From a checkpoint of a small mixture-of-experts model trained on Wikipedia: 64 GELU neurons an expert, a softmax router.
Below are experts of layer 3 (counted from 0) of a mixture-of-experts language model. Rows are named router (the router's row for the expert) and show model dimensions 0-191. Each number is 50 + 15 x the weight over its row's rms, rounded and kept within 0 to 99.
After each expert's rows: "gets" lists some tokens that make up at least twice as much of what it gets as of all text. This comes from a sample of Wikipedia text that the model never trained on. Tokens count by the router's weight.

# expert 19
router:28 59 77 65 45 58 33 72 71 44 46 23 35 59 53 51 48 19 79 54 41 85 34 41 42 61 63 74 28 49 52 67 39 41 84 45 41 68 50 41 66 49 53 48 49 46 48 48 43 55 65 72 62 50 51 54 69 50 37 53 67 69 58 47 61 42 37 44 38 36 67 37 56 53 49 51 43 36 37 79 62 54 25 68 64 40 52 66 83 55 41 38 68 42 41 26 25 36 40 34 50 51 21 65 43 43 73 39 54 55 50 36 58 22 53 68 47 36 38 34 32 64 23 35 56 44 33 39 44 31 38 67 63 48 96 68 41 38 37 46 69 53 58 50 58 48 24 58 29 31 67 64 56 42 48 57 33 24 12 49 53 52 54 29 57 92 37 61 60 39 25 44 35 42 42 28 77 59 74 42 58 68 67 63 66 45 52 48 44 67 52 58
gets: ")", " and", "\"", " or", " based", " name"

# expert 21
router:18 73 75 73 54 72 47 68 79 48 64 38 31 64 61 53 36 36 83 52 54 86 54 46 58 42 53 54 33 52 42 75 57 33 76 51 39 76 31 42 79 54 42 54 49 60 35 46 42 52 39 57 55 53 47 64 70 58 43 51 69 64 52 46 58 49 39 53 47 17 40 55 55 60 49 57 43 52 51 65 53 59 21 72 57 52 30 65 54 31 29 49 82 27 49 09 41 60 54 48 47 30 35 48 62 60 77 43 64 75 72 49 58 46 66 68 45 43 62 25 53 69 54 11 54 51 39 49 56 53 13 61 72 41 62 48 46 33 25 40 65 39 64 39 41 60 42 47 20 51 61 35 38 48 40 58 27 57 28 38 50 50 55 67 35 90 48 48 67 25 30 56 17 39 43 47 74 59 52 52 61 67 67 68 49 54 47 40 61 38 32 45
gets: ",", "ed", "er", " film", "ist", " —"

# expert 38
router:48 54 66 68 33 69 47 69 56 55 93 49 59 60 35 59 39 22 49 63 32 53 37 33 54 75 58 46 49 56 41 54 39 30 56 23 57 61 35 44 57 43 32 35 28 47 53 73 53 18 64 21 73 36 24 35 53 39 39 28 59 56 66 47 52 36 53 51 46 39 92 47 49 32 71 59 38 03 62 53 62 47 55 69 51 51 24 51 56 36 35 42 74 47 47 31 45 51 33 53 61 39 47 73 48 26 49 49 57 61 84 60 62 43 74 66 39 43 46 34 44 42 35 22 72 32 51 37 40 71 16 62 71 30 56 46 44 53 22 51 46 50 43 52 33 54 39 30 58 34 52 25 58 59 46 28 32 45 53 55 79 57 55 29 41 43 56 64 52 47 49 68 42 53 19 40 73 54 59 46 82 63 62 69 68 45 47 63 62 59 53 76
gets: "\n", "-", "|", " |", ":", " also"

# expert 40
router:26 57 69 57 36 48 50 63 70 52 66 44 57 65 25 70 39 46 45 60 33 41 44 24 81 51 64 55 27 64 52 76 57 22 69 33 74 49 44 52 56 55 23 53 47 61 58 69 68 37 61 50 78 38 24 33 61 49 52 39 68 58 84 34 65 38 31 31 30 50 64 23 53 38 68 44 37 34 65 76 57 56 48 68 53 77 38 67 49 46 60 46 62 43 29 21 27 52 37 34 49 37 06 63 40 34 61 50 49 48 79 66 55 63 35 57 24 52 46 55 51 64 62 43 79 45 40 41 32 61 48 77 58 52 55 44 57 30 39 53 74 57 31 27 34 30 28 46 17 30 54 47 62 48 37 45 26 33 26 54 67 38 56 50 62 68 41 46 71 44 42 62 46 46 23 52 61 49 80 50 67 55 67 54 71 39 44 52 43 62 62 53
gets: " he", ":", ",", " it", " that", " they"

# expert 39
router:47 81 62 60 45 61 37 62 72 65 40 43 41 69 36 36 44 24 46 59 49 45 36 49 34 33 56 72 20 79 74 47 36 25 63 41 66 55 39 40 78 42 30 53 31 38 48 82 60 48 62 42 59 31 48 51 57 59 36 28 72 53 58 48 68 32 57 45 62 29 58 39 69 22 72 65 42 32 66 76 67 62 49 54 62 58 51 60 88 46 38 51 95 31 39 34 42 48 42 32 40 23 64 55 31 44 51 27 40 50 57 75 64 53 63 73 33 44 42 37 47 42 38 38 61 59 48 52 32 48 48 47 66 55 57 39 53 41 25 50 58 63 30 38 45 38 37 17 38 36 52 64 64 52 53 53 28 41 54 80 62 43 63 53 40 43 54 71 61 25 34 80 47 27 08 50 59 75 64 46 56 59 64 57 46 28 49 69 57 68 29 54
gets: ":", " |", " in", ";", "):", " •"

# expert 15
router:17 59 50 51 35 62 24 37 48 56 60 42 48 47 59 41 33 28 59 76 35 75 37 30 59 67 59 63 36 62 64 61 48 12 58 42 81 52 34 41 43 61 55 49 28 14 67 42 55 35 40 20 52 37 56 67 41 37 44 25 33 47 44 34 67 36 59 24 33 37 59 49 46 50 57 60 59 22 17 49 67 57 13 83 39 73 32 58 49 54 48 62 59 46 28 21 44 40 36 39 46 38 45 59 41 52 26 50 63 55 69 49 60 20 50 53 47 40 46 42 57 32 47 29 59 36 51 34 50 62 45 63 69 68 57 63 67 20 30 35 65 56 47 44 42 36 41 44 53 56 27 49 61 58 31 37 50 54 28 55 64 42 66 39 39 99 51 67 78 39 65 68 34 30 44 46 41 64 53 33 55 69 43 51 59 34 44 42 59 52 35 52
gets: "s", " his", " a", " him", " her", " them"

# expert 6
router:44 67 61 48 34 40 36 51 43 35 77 28 64 62 36 75 36 34 55 77 38 39 15 29 59 54 51 58 20 52 59 48 54 23 37 32 51 58 52 29 83 48 43 47 46 39 46 55 32 37 44 45 52 63 39 54 51 55 43 48 58 59 57 50 72 36 59 27 28 35 70 29 58 48 62 74 47 16 48 59 59 48 28 46 53 88 42 64 67 29 33 61 66 46 41 37 50 36 64 43 53 42 32 54 66 37 59 35 38 40 64 41 63 21 63 53 60 53 57 27 63 39 24 00 59 41 38 45 33 59 26 62 58 34 52 52 61 46 14 37 57 65 41 43 45 44 24 48 40 53 37 43 31 52 20 40 41 54 50 58 49 55 50 51 68 72 54 58 49 18 26 64 21 23 26 46 93 62 49 50 50 68 44 49 54 26 39 56 52 49 30 40
gets: "th", "st", "e", "c", "d", "n"

# expert 33
router:54 63 63 61 35 63 46 52 58 36 59 34 58 85 46 49 45 36 60 67 38 87 26 39 59 71 78 58 55 73 48 56 47 44 71 35 50 50 36 28 62 43 42 24 45 53 60 51 45 25 57 29 56 35 28 53 52 57 35 34 55 62 66 50 45 49 68 40 55 33 70 45 59 29 72 65 42 40 65 73 59 63 35 50 31 58 22 70 75 45 50 53 62 37 22 41 59 31 47 27 38 41 46 66 44 27 62 26 58 52 73 55 77 27 81 81 40 28 28 33 49 52 39 31 47 32 51 25 46 66 22 58 65 26 40 31 39 45 22 55 49 40 44 50 37 30 42 31 49 31 46 42 68 44 40 28 41 43 34 67 73 39 51 18 52 42 38 66 73 43 36 43 46 55 21 40 54 56 59 34 64 55 60 60 69 53 43 75 65 77 51 71
gets: " of", "|", " for", " to", "-", " with"

# expert 11
router:48 62 43 58 25 32 49 43 62 41 52 58 64 33 47 52 44 55 48 55 33 58 44 22 62 53 48 60 37 87 46 65 15 19 59 29 37 69 38 44 61 43 52 43 35 25 65 41 64 37 41 19 73 50 51 63 42 37 30 27 54 33 48 38 44 51 63 26 22 40 43 62 78 46 40 52 59 69 43 52 60 42 04 88 57 71 52 53 63 57 34 70 77 35 32 30 47 46 08 30 43 37 43 49 39 30 49 49 57 29 55 47 59 22 42 46 40 47 50 52 32 45 41 24 69 66 38 49 49 75 42 79 66 56 37 37 39 39 53 28 45 65 38 43 37 34 45 41 41 40 43 58 60 80 43 34 56 31 37 48 71 49 88 37 50 67 50 48 59 41 42 47 39 39 43 26 59 52 62 28 54 56 50 84 65 48 33 42 74 65 54 58
gets: " of", " the", " in", " with", " to", " from"

# expert 61
router:29 55 70 64 38 46 44 67 64 35 68 36 53 43 42 38 29 41 71 72 42 64 68 61 62 67 72 61 19 69 79 62 50 41 74 16 40 44 43 53 56 47 40 36 44 50 52 75 71 51 68 34 76 50 31 60 52 41 27 33 36 62 73 38 65 42 51 45 42 52 59 26 68 46 60 64 53 20 47 39 52 65 45 59 50 53 38 56 59 31 49 51 69 48 51 03 46 54 34 48 38 45 52 44 55 32 46 12 57 64 60 44 78 46 38 58 30 28 33 27 49 40 45 17 61 61 42 37 28 33 40 53 57 56 77 57 54 35 66 32 77 54 47 24 50 55 64 39 29 50 62 72 54 63 50 32 38 36 06 57 70 47 64 46 57 79 42 52 66 34 43 64 39 28 30 30 61 50 58 28 61 54 66 45 65 56 44 58 46 82 61 57
gets: " was", " is", " were", " are", " had", " has"

# expert 12
router:57 64 55 55 51 31 43 56 65 24 53 29 49 59 54 69 48 34 60 59 37 76 37 28 56 57 59 65 54 68 37 66 33 27 77 37 26 67 32 34 64 42 54 33 37 35 50 37 59 27 46 33 76 45 46 64 55 33 31 40 51 47 45 29 60 37 64 36 35 21 46 44 66 44 53 47 44 51 50 67 42 38 41 70 37 68 36 46 73 46 48 73 80 39 14 33 51 51 27 41 39 37 38 61 34 22 52 53 57 32 71 63 54 23 50 62 36 39 41 53 31 40 40 29 67 22 48 30 51 41 31 65 72 45 30 28 21 48 64 26 62 74 46 56 38 57 36 30 44 25 42 52 82 71 41 37 52 50 30 47 69 40 51 19 65 56 48 53 54 36 45 44 40 59 46 26 68 57 61 19 45 50 58 71 63 48 56 37 72 81 37 82
gets: " of", " by", " with", " and", " from", " to"

# expert 49
router:27 68 51 65 50 53 36 76 73 68 58 54 67 38 40 43 40 28 76 72 37 55 21 35 69 73 59 54 39 39 44 66 52 42 59 29 23 48 21 37 54 26 52 54 39 44 54 83 45 27 59 19 78 53 51 50 66 34 40 39 52 52 56 43 57 22 61 27 33 25 60 59 63 52 57 67 72 32 55 53 45 62 39 59 47 36 37 54 68 49 41 36 73 19 59 19 42 52 59 33 66 24 47 57 50 34 53 31 45 56 69 49 44 32 61 66 41 40 46 23 30 46 42 14 64 54 38 56 52 64 37 61 66 51 90 48 38 37 45 41 54 31 58 60 43 71 24 37 63 43 54 36 70 52 51 39 13 28 44 47 68 56 50 56 48 73 49 60 39 40 39 52 37 18 33 38 46 61 56 33 86 51 60 45 64 44 66 58 25 58 43 58
gets: "-", " List", " Country", " career", " UTC", " Act"

# expert 17
router:25 63 74 71 48 57 34 61 72 36 64 36 51 56 45 45 35 47 76 51 44 78 30 49 58 50 38 76 42 62 81 72 47 49 55 42 28 56 45 39 69 33 40 63 35 47 60 54 44 55 56 62 63 44 28 52 69 53 42 40 60 83 56 49 54 48 56 28 44 36 71 32 56 40 60 63 36 37 54 73 52 61 14 65 64 36 31 64 63 55 39 37 48 34 44 12 33 28 51 39 37 53 41 50 55 33 56 23 51 52 58 53 57 49 40 77 36 50 59 36 40 71 45 35 52 57 35 52 41 33 27 65 60 41 76 47 48 39 31 48 66 51 49 48 49 45 48 32 19 39 43 58 32 51 40 47 22 44 15 57 47 58 51 44 48 99 27 61 69 34 16 54 19 21 26 35 56 62 65 69 46 71 56 67 50 58 50 62 59 51 26 66
gets: "ed", "er", "d", "ing", "y", " based"

# expert 50
router:31 58 58 62 41 52 42 59 55 49 36 27 58 58 56 41 33 26 59 41 44 42 30 08 67 57 42 69 39 76 63 64 58 44 59 47 36 60 31 24 60 31 41 37 53 47 63 53 78 43 58 53 43 50 41 71 65 55 44 39 61 50 41 57 49 58 57 23 42 47 50 51 52 31 57 62 18 33 68 39 64 54 27 52 43 49 52 46 63 42 42 46 99 44 39 40 53 48 43 30 47 26 49 53 28 44 62 29 81 35 74 37 49 50 59 60 35 45 36 51 36 54 46 00 70 35 46 45 32 58 16 45 89 31 75 26 39 55 52 38 64 52 33 31 34 61 37 36 51 34 46 22 61 53 29 45 45 22 59 44 51 49 53 27 56 70 17 67 53 29 51 72 27 37 57 41 53 67 53 52 64 62 75 56 65 48 53 60 38 60 68 68
gets: "-", "/", " de", " ", "–", "y"

# expert 47
router:36 70 81 62 56 52 32 66 80 61 63 39 59 74 41 56 36 38 59 62 20 39 55 50 74 53 72 51 30 60 69 65 22 41 69 43 75 57 53 37 74 45 40 50 50 46 53 69 68 53 60 43 67 42 23 59 63 47 50 33 72 68 59 38 61 21 51 51 37 48 68 43 66 40 77 60 36 38 52 64 52 76 51 64 58 71 30 65 74 45 32 40 72 43 40 30 46 29 26 40 56 15 39 70 29 52 47 27 43 35 74 61 92 48 60 60 56 43 45 22 39 47 38 53 76 31 36 23 50 53 41 46 57 27 59 41 39 31 50 36 46 62 45 30 47 22 45 41 11 46 53 47 51 52 42 53 44 08 54 55 53 65 41 39 57 56 38 67 62 44 52 59 34 29 27 46 57 47 70 45 51 48 86 43 63 35 47 55 65 53 41 47
gets: ".", " |", ":", "=", " –", " -"

# expert 20
router:19 59 70 57 44 60 42 55 73 45 65 29 42 49 51 52 58 42 64 61 42 75 26 48 55 49 57 62 37 68 76 61 39 42 65 25 32 54 48 35 77 25 45 60 38 35 60 42 50 60 55 64 56 46 37 65 63 64 28 34 50 65 54 31 63 51 60 38 47 39 67 27 59 47 59 66 43 29 40 65 49 48 18 70 72 63 53 65 67 53 51 53 62 35 56 18 35 43 40 46 30 58 42 50 36 31 51 22 52 46 61 32 55 66 38 56 36 37 58 35 50 67 35 25 54 37 32 51 51 28 21 75 64 53 89 57 52 38 39 49 63 54 69 58 46 39 40 56 29 49 48 47 56 47 43 52 25 41 00 61 54 64 59 41 65 99 25 44 61 35 24 35 19 37 18 35 62 57 59 67 53 68 51 56 34 51 58 54 61 55 41 59
gets: "ed", ")", "ing", "\"", "ion", "ary"

# expert 24
router:60 59 54 65 54 64 48 70 58 26 61 44 48 60 62 48 56 33 74 58 36 68 38 36 68 80 47 73 29 55 65 64 49 51 40 22 20 81 45 50 68 39 43 43 21 38 57 71 52 51 62 30 60 64 38 69 71 58 45 33 43 78 77 34 60 27 46 24 30 21 66 30 52 44 61 61 21 29 30 63 49 62 30 39 62 55 31 36 54 35 22 36 58 69 39 28 16 44 48 34 35 37 46 64 64 40 32 34 45 36 48 55 51 20 40 56 50 40 16 31 36 63 33 31 55 58 44 61 54 40 07 61 48 48 53 50 42 42 45 36 62 66 38 57 59 51 41 54 30 49 37 29 49 60 40 59 37 35 26 50 56 51 41 39 56 67 29 62 56 29 48 50 34 37 44 50 51 87 79 61 59 60 51 50 70 39 55 45 67 50 22 60
gets: " in", " ", " into", " back", " on", " right"

# expert 51
router:30 70 64 76 35 59 57 53 57 41 53 54 56 53 38 34 45 31 62 64 54 57 41 35 71 48 42 71 22 63 65 50 54 48 67 40 48 68 44 39 82 50 51 46 63 54 65 54 76 46 59 46 51 66 41 69 77 41 50 49 65 75 55 39 58 57 51 13 15 41 60 42 68 38 54 46 51 54 45 53 43 66 30 60 68 66 54 39 70 54 50 42 92 31 31 03 57 39 33 43 51 28 39 51 26 45 48 15 60 54 65 45 49 49 59 40 43 43 48 50 15 60 48 23 68 29 48 44 43 50 36 67 63 54 81 49 50 33 84 20 73 45 52 19 39 55 43 62 29 47 50 49 78 55 55 43 46 34 35 65 57 40 53 48 53 65 37 51 73 21 53 45 36 20 51 42 51 47 60 43 76 61 75 53 51 63 59 41 54 76 79 72
gets: "-", ".", "/", "–", "–19", "3"

# expert 1
router:56 62 51 52 39 45 44 66 78 43 77 32 61 42 27 75 39 33 70 80 52 58 37 31 53 68 54 50 42 65 53 50 47 37 42 47 42 51 37 44 46 46 38 34 42 43 47 56 69 24 65 63 57 47 52 50 71 42 59 34 58 72 63 49 70 20 62 35 38 29 59 37 64 52 62 70 43 00 65 63 53 57 24 54 34 67 43 64 69 30 31 56 64 25 52 33 43 35 52 43 48 36 43 59 56 31 59 50 49 48 67 41 78 42 64 70 55 27 51 40 45 51 43 04 79 44 43 54 42 68 32 56 67 30 64 49 59 47 22 45 53 54 37 44 44 67 17 26 45 50 45 29 39 61 37 32 46 52 39 60 52 72 53 51 71 76 49 64 44 44 07 54 26 37 27 51 98 70 51 54 55 73 52 48 62 36 53 60 52 47 28 50
gets: "s", "t", "e", "d", "c", "p"

# expert 32
router:35 65 64 62 40 76 38 54 65 53 70 37 35 68 25 62 39 38 60 61 43 60 52 36 52 51 81 66 36 66 70 69 39 18 78 03 65 47 31 48 90 52 32 42 42 59 66 47 65 38 60 53 70 48 33 60 52 66 56 49 53 58 71 49 65 45 42 46 57 19 92 36 43 27 55 57 27 34 69 50 85 53 42 71 54 52 39 66 57 57 54 48 87 47 48 30 31 53 38 46 46 47 50 57 33 33 41 64 54 56 54 68 60 63 62 65 46 30 22 45 60 68 28 42 53 29 33 34 43 45 32 63 68 48 51 40 50 49 36 57 58 51 44 58 37 35 38 29 19 41 47 52 49 42 55 65 49 33 50 52 56 46 73 34 32 47 32 86 77 33 38 70 21 53 24 34 66 60 43 43 56 55 46 61 74 35 33 41 50 54 49 62
gets: " |", " to", ":", ";", " 2019", " 2005"

# expert 7
router:35 54 70 52 22 52 32 50 60 20 72 30 58 45 51 63 46 22 76 55 25 70 08 18 56 66 66 63 52 55 43 43 33 21 83 43 35 78 34 46 51 31 57 41 42 36 64 44 49 37 56 49 65 52 53 65 64 33 47 41 64 48 44 40 72 31 70 20 29 44 58 55 52 38 58 66 56 53 57 63 77 49 28 62 37 70 44 49 69 27 40 63 72 47 44 45 38 47 43 38 42 26 35 64 48 40 66 48 39 38 58 71 74 47 80 67 34 18 29 51 52 75 52 29 45 27 39 57 39 53 40 59 80 41 43 41 42 42 49 46 67 48 51 40 42 49 47 45 47 45 36 40 63 59 38 51 40 60 54 62 69 44 64 38 52 85 29 62 74 38 19 71 38 41 48 38 81 56 61 47 51 56 74 76 44 36 61 41 64 71 42 68
gets: " the", "s", "'", " his", " The", "ing"

# expert 45
router:10 63 63 76 28 69 39 57 63 52 65 53 80 72 37 70 40 60 65 57 47 51 36 46 82 48 53 69 44 67 80 58 53 48 65 37 72 40 47 38 66 30 31 63 55 46 49 69 71 43 52 48 71 36 18 50 62 41 34 31 61 60 59 44 67 33 47 57 36 49 76 11 63 32 65 65 50 42 41 72 48 68 49 64 43 81 29 65 65 56 44 43 60 46 35 17 28 37 27 47 43 47 23 50 50 34 60 26 45 54 70 36 68 65 53 52 54 55 65 41 31 55 46 46 59 44 51 24 29 49 35 63 54 47 63 55 48 42 50 33 54 65 36 16 35 55 34 40 24 53 51 29 65 59 27 51 16 15 39 69 42 41 48 42 56 70 35 63 83 31 46 61 46 44 28 45 65 58 63 50 59 59 51 37 63 40 55 49 42 74 42 55
gets: ".", ",", ")", ").", "\".", " and"

# expert 44
router:46 72 64 61 33 63 54 70 55 75 49 51 45 69 28 57 46 39 47 52 54 45 59 46 58 52 59 49 16 94 48 55 50 15 58 11 55 56 36 30 60 43 25 48 38 48 74 60 70 44 52 31 55 63 48 61 70 44 42 45 44 55 86 36 65 61 57 17 16 15 56 51 78 44 65 61 49 45 51 58 57 68 47 64 69 63 49 67 52 36 32 48 80 40 46 17 48 28 42 36 42 41 49 44 32 33 47 38 69 48 57 72 44 43 66 59 53 47 51 52 31 35 55 47 44 32 55 29 30 44 58 55 76 44 65 34 45 36 73 32 63 58 46 34 31 40 25 36 30 21 57 47 86 75 71 32 39 32 40 53 73 43 69 63 66 58 56 49 65 39 57 71 34 39 30 47 63 54 54 38 53 60 75 64 55 57 53 59 50 71 55 68
gets: " |", " September", " June", " August", " March", " January"

# expert 22
router:41 66 46 57 60 46 52 69 79 55 67 45 56 60 31 54 41 35 48 55 73 62 43 31 45 48 42 70 27 96 59 51 33 54 42 29 56 66 24 52 64 45 31 51 35 34 58 35 61 65 58 62 51 40 57 50 49 51 52 22 51 68 65 14 62 68 38 57 44 09 48 47 82 54 38 64 46 46 35 51 49 79 24 56 51 57 56 56 51 47 51 61 73 37 40 17 39 62 50 24 22 52 29 57 44 41 63 40 49 31 83 19 71 46 55 67 37 52 67 51 36 46 55 18 70 49 55 48 36 49 18 53 46 18 60 41 61 38 65 46 67 76 37 57 24 54 42 44 42 37 49 19 54 54 44 35 34 49 29 65 65 59 58 40 38 91 58 24 54 49 52 63 38 42 48 18 71 47 54 54 57 60 67 39 41 50 52 39 59 51 47 78
gets: ",", "a", "i", "er", "ta", "on"

# expert 28
router:56 53 49 64 41 62 51 40 59 45 51 29 45 57 45 33 56 37 79 49 38 73 35 31 68 68 41 79 50 70 59 42 58 53 41 39 44 78 39 39 67 38 44 39 44 40 59 61 73 39 57 30 77 41 43 71 61 41 19 39 36 63 78 10 46 45 38 28 53 19 74 34 67 27 58 64 28 55 48 64 41 73 37 62 81 66 31 34 56 44 43 47 65 46 46 22 39 49 43 30 36 53 40 63 43 19 62 18 42 27 51 69 44 58 28 60 38 26 28 41 54 50 31 36 73 45 38 45 38 46 37 58 52 48 49 41 43 38 56 43 82 70 50 50 48 42 45 56 46 56 45 19 76 77 44 45 52 33 16 51 55 49 47 33 52 59 28 49 40 32 39 63 49 40 26 31 45 79 67 41 54 76 73 57 61 52 66 47 49 65 35 75
gets: " to", " from", " in", " into", " at", " on"

# expert 14
router:17 57 67 68 38 43 34 50 74 70 73 36 32 39 40 42 41 27 64 66 50 79 32 41 67 67 67 60 33 53 84 56 40 28 71 47 32 53 45 41 48 30 47 64 43 26 46 57 60 55 44 41 69 53 43 51 68 27 38 36 54 71 49 38 55 50 54 39 56 38 85 35 59 42 56 66 55 18 44 47 51 62 30 66 38 69 28 56 53 40 50 45 58 31 37 18 57 22 46 43 36 33 34 54 33 32 40 35 48 51 77 44 56 43 52 57 38 28 52 52 41 46 39 40 44 52 45 54 52 53 42 53 56 55 87 40 58 39 43 38 65 65 49 32 38 51 30 52 38 61 56 36 42 50 50 34 34 41 06 57 58 48 58 22 52 99 37 52 72 33 43 52 35 09 30 49 64 80 76 45 62 64 56 41 49 37 61 59 47 41 57 57
gets: "s", "es", "ers", " events", " works", " teams"

# expert 34
router:47 57 68 52 62 33 43 53 56 37 65 29 47 59 47 61 32 44 46 63 45 79 31 58 65 81 59 54 29 67 71 61 56 38 85 33 39 59 48 39 68 45 18 35 35 38 73 52 62 23 30 62 60 31 52 64 50 38 48 33 44 37 55 37 53 47 66 43 26 30 59 33 57 28 44 50 71 24 55 49 68 77 27 70 40 71 18 83 78 35 69 57 72 42 48 18 52 47 21 49 40 46 50 58 34 49 62 40 49 49 59 58 76 61 76 51 33 40 37 28 43 47 48 39 69 63 27 64 59 55 35 49 51 37 49 33 40 38 54 42 70 71 43 49 24 40 57 47 29 38 18 44 41 58 59 33 54 27 23 66 59 47 71 43 35 60 31 59 83 42 48 59 24 50 24 41 58 46 41 35 38 63 57 57 61 38 33 53 49 61 55 78
gets: " as", " in", " up", " for", " to", " on"

# expert 8
router:57 69 42 46 15 50 39 48 65 58 55 45 55 75 52 64 57 33 45 48 29 61 25 22 50 63 64 77 33 76 50 57 30 23 61 38 31 89 51 21 68 42 54 47 32 48 59 42 44 42 71 31 71 52 58 82 55 39 18 19 77 58 46 28 40 34 44 36 36 44 58 63 80 47 55 76 51 56 66 47 53 52 25 65 67 64 51 27 60 62 38 54 79 45 28 35 56 39 37 38 30 24 35 65 38 17 57 50 44 43 51 52 60 35 46 61 38 36 49 40 28 47 40 36 68 61 57 39 42 64 38 49 84 56 43 31 31 50 60 29 53 65 42 34 47 41 43 23 56 57 55 36 70 79 40 44 60 48 33 78 76 50 42 37 62 51 43 49 45 35 23 63 35 49 32 45 61 47 51 23 53 80 67 50 50 50 60 46 55 53 41 64
gets: " of", " in", " from", " United", " States", " at"

# expert 10
router:19 60 76 70 51 44 56 55 84 58 65 54 38 27 51 35 41 39 58 50 40 40 38 26 91 52 75 58 43 78 57 53 55 16 72 36 13 61 24 34 53 34 42 46 44 28 51 80 51 24 53 55 80 49 41 53 40 48 37 33 49 31 49 31 56 43 55 27 23 21 57 52 83 51 65 61 69 39 44 42 45 55 22 58 51 57 44 58 51 60 61 69 83 39 46 30 43 50 36 36 60 31 34 58 42 37 45 56 42 49 75 44 56 47 37 59 35 28 31 54 31 64 36 23 66 49 28 69 40 52 23 73 54 48 67 41 39 50 44 31 63 46 31 36 30 38 56 40 42 60 43 46 53 60 48 38 28 25 17 56 75 58 70 39 46 69 48 56 63 54 47 43 17 57 47 41 59 65 53 38 50 49 66 49 66 58 66 47 41 49 40 65
gets: " ", " United", " City", " County", " University", " Town"

# expert 41
router:05 82 57 80 36 41 42 41 66 59 74 42 44 57 32 42 49 55 62 52 47 49 58 44 74 49 48 56 22 61 86 58 42 38 62 16 58 53 52 43 90 36 47 57 43 58 80 56 72 25 57 54 65 57 42 58 83 44 48 47 51 69 70 31 59 41 40 41 33 27 63 39 64 51 60 59 41 38 42 76 59 63 36 62 75 64 36 58 61 32 65 63 89 28 54 15 28 40 18 41 45 20 41 60 37 36 55 30 42 63 65 34 54 49 39 50 44 42 40 49 37 62 43 50 64 34 45 32 50 36 44 58 61 47 48 36 55 36 70 50 70 68 38 39 31 48 06 54 30 44 46 50 60 63 53 55 35 24 55 62 60 60 49 36 48 58 43 34 70 44 35 44 31 30 50 38 62 81 59 48 59 64 72 56 48 43 43 51 32 61 45 65
gets: " |", ";", ".", ")", " 0;", ")."

# expert 42
router:32 63 49 67 65 49 56 49 54 26 50 54 44 30 69 23 40 54 61 72 53 56 46 24 71 46 46 65 25 61 98 71 53 44 47 07 55 56 24 48 69 40 55 52 43 59 45 65 71 51 62 44 56 59 27 54 69 29 44 55 56 50 70 28 74 20 47 37 36 28 76 50 53 31 44 54 44 37 60 56 45 43 38 46 41 48 37 49 45 37 58 54 63 38 43 00 38 56 40 38 49 31 43 45 45 48 57 01 53 59 69 57 40 66 51 52 18 55 67 34 24 65 47 16 53 36 28 47 43 48 36 53 45 33 49 47 30 25 67 58 80 61 34 45 27 66 44 38 43 45 40 32 50 67 44 26 37 36 45 53 65 37 73 43 47 69 49 55 56 43 36 50 33 21 48 57 58 75 45 32 65 51 67 55 43 53 41 54 65 57 22 56
gets: "|", " |", "\n", ";", " was", " known"

# expert 30
router:41 48 68 44 49 48 34 53 66 37 70 13 28 69 88 78 52 43 68 45 46 64 52 30 63 48 75 61 37 64 58 68 44 31 75 34 42 55 64 27 56 44 38 45 64 69 65 64 82 51 78 80 52 46 58 75 66 28 24 49 60 68 67 50 61 50 60 57 51 39 70 41 43 60 60 45 24 25 49 54 48 51 37 51 50 56 48 44 70 25 54 52 94 51 37 16 28 67 47 62 36 31 28 84 61 40 57 37 47 54 48 35 51 58 36 52 50 36 47 43 19 69 35 08 55 22 37 48 34 25 44 54 59 44 72 53 29 32 43 46 50 43 45 33 50 59 48 51 52 59 51 37 69 44 52 53 46 40 43 48 55 35 47 42 43 65 40 68 59 51 29 58 28 26 60 42 61 71 54 17 36 44 65 53 48 41 67 39 57 72 51 64
gets: ".", " ", ";", " (", " Racing", " ==="

# expert 52
router:28 57 55 70 46 63 58 60 50 29 62 41 52 53 47 55 42 38 71 44 67 43 35 29 76 74 50 75 13 59 46 21 43 27 66 46 34 52 33 49 44 33 38 28 41 55 74 48 54 39 57 48 53 54 59 41 60 18 61 49 58 80 60 42 60 46 39 09 32 24 59 61 49 50 63 60 48 26 64 56 51 58 29 62 56 56 61 53 67 52 53 58 86 41 40 28 57 49 25 40 39 47 37 65 41 30 64 47 77 59 84 41 50 18 61 43 55 35 49 34 28 42 43 00 48 50 50 55 23 35 28 65 60 40 90 33 70 55 49 52 58 62 44 45 42 61 27 52 48 25 44 32 59 54 50 47 51 36 39 44 53 52 55 32 45 76 44 37 49 43 59 74 39 33 44 40 81 51 53 50 62 49 50 45 74 62 45 33 70 59 59 85
gets: "-", " 0", "th", "/", "–", "z"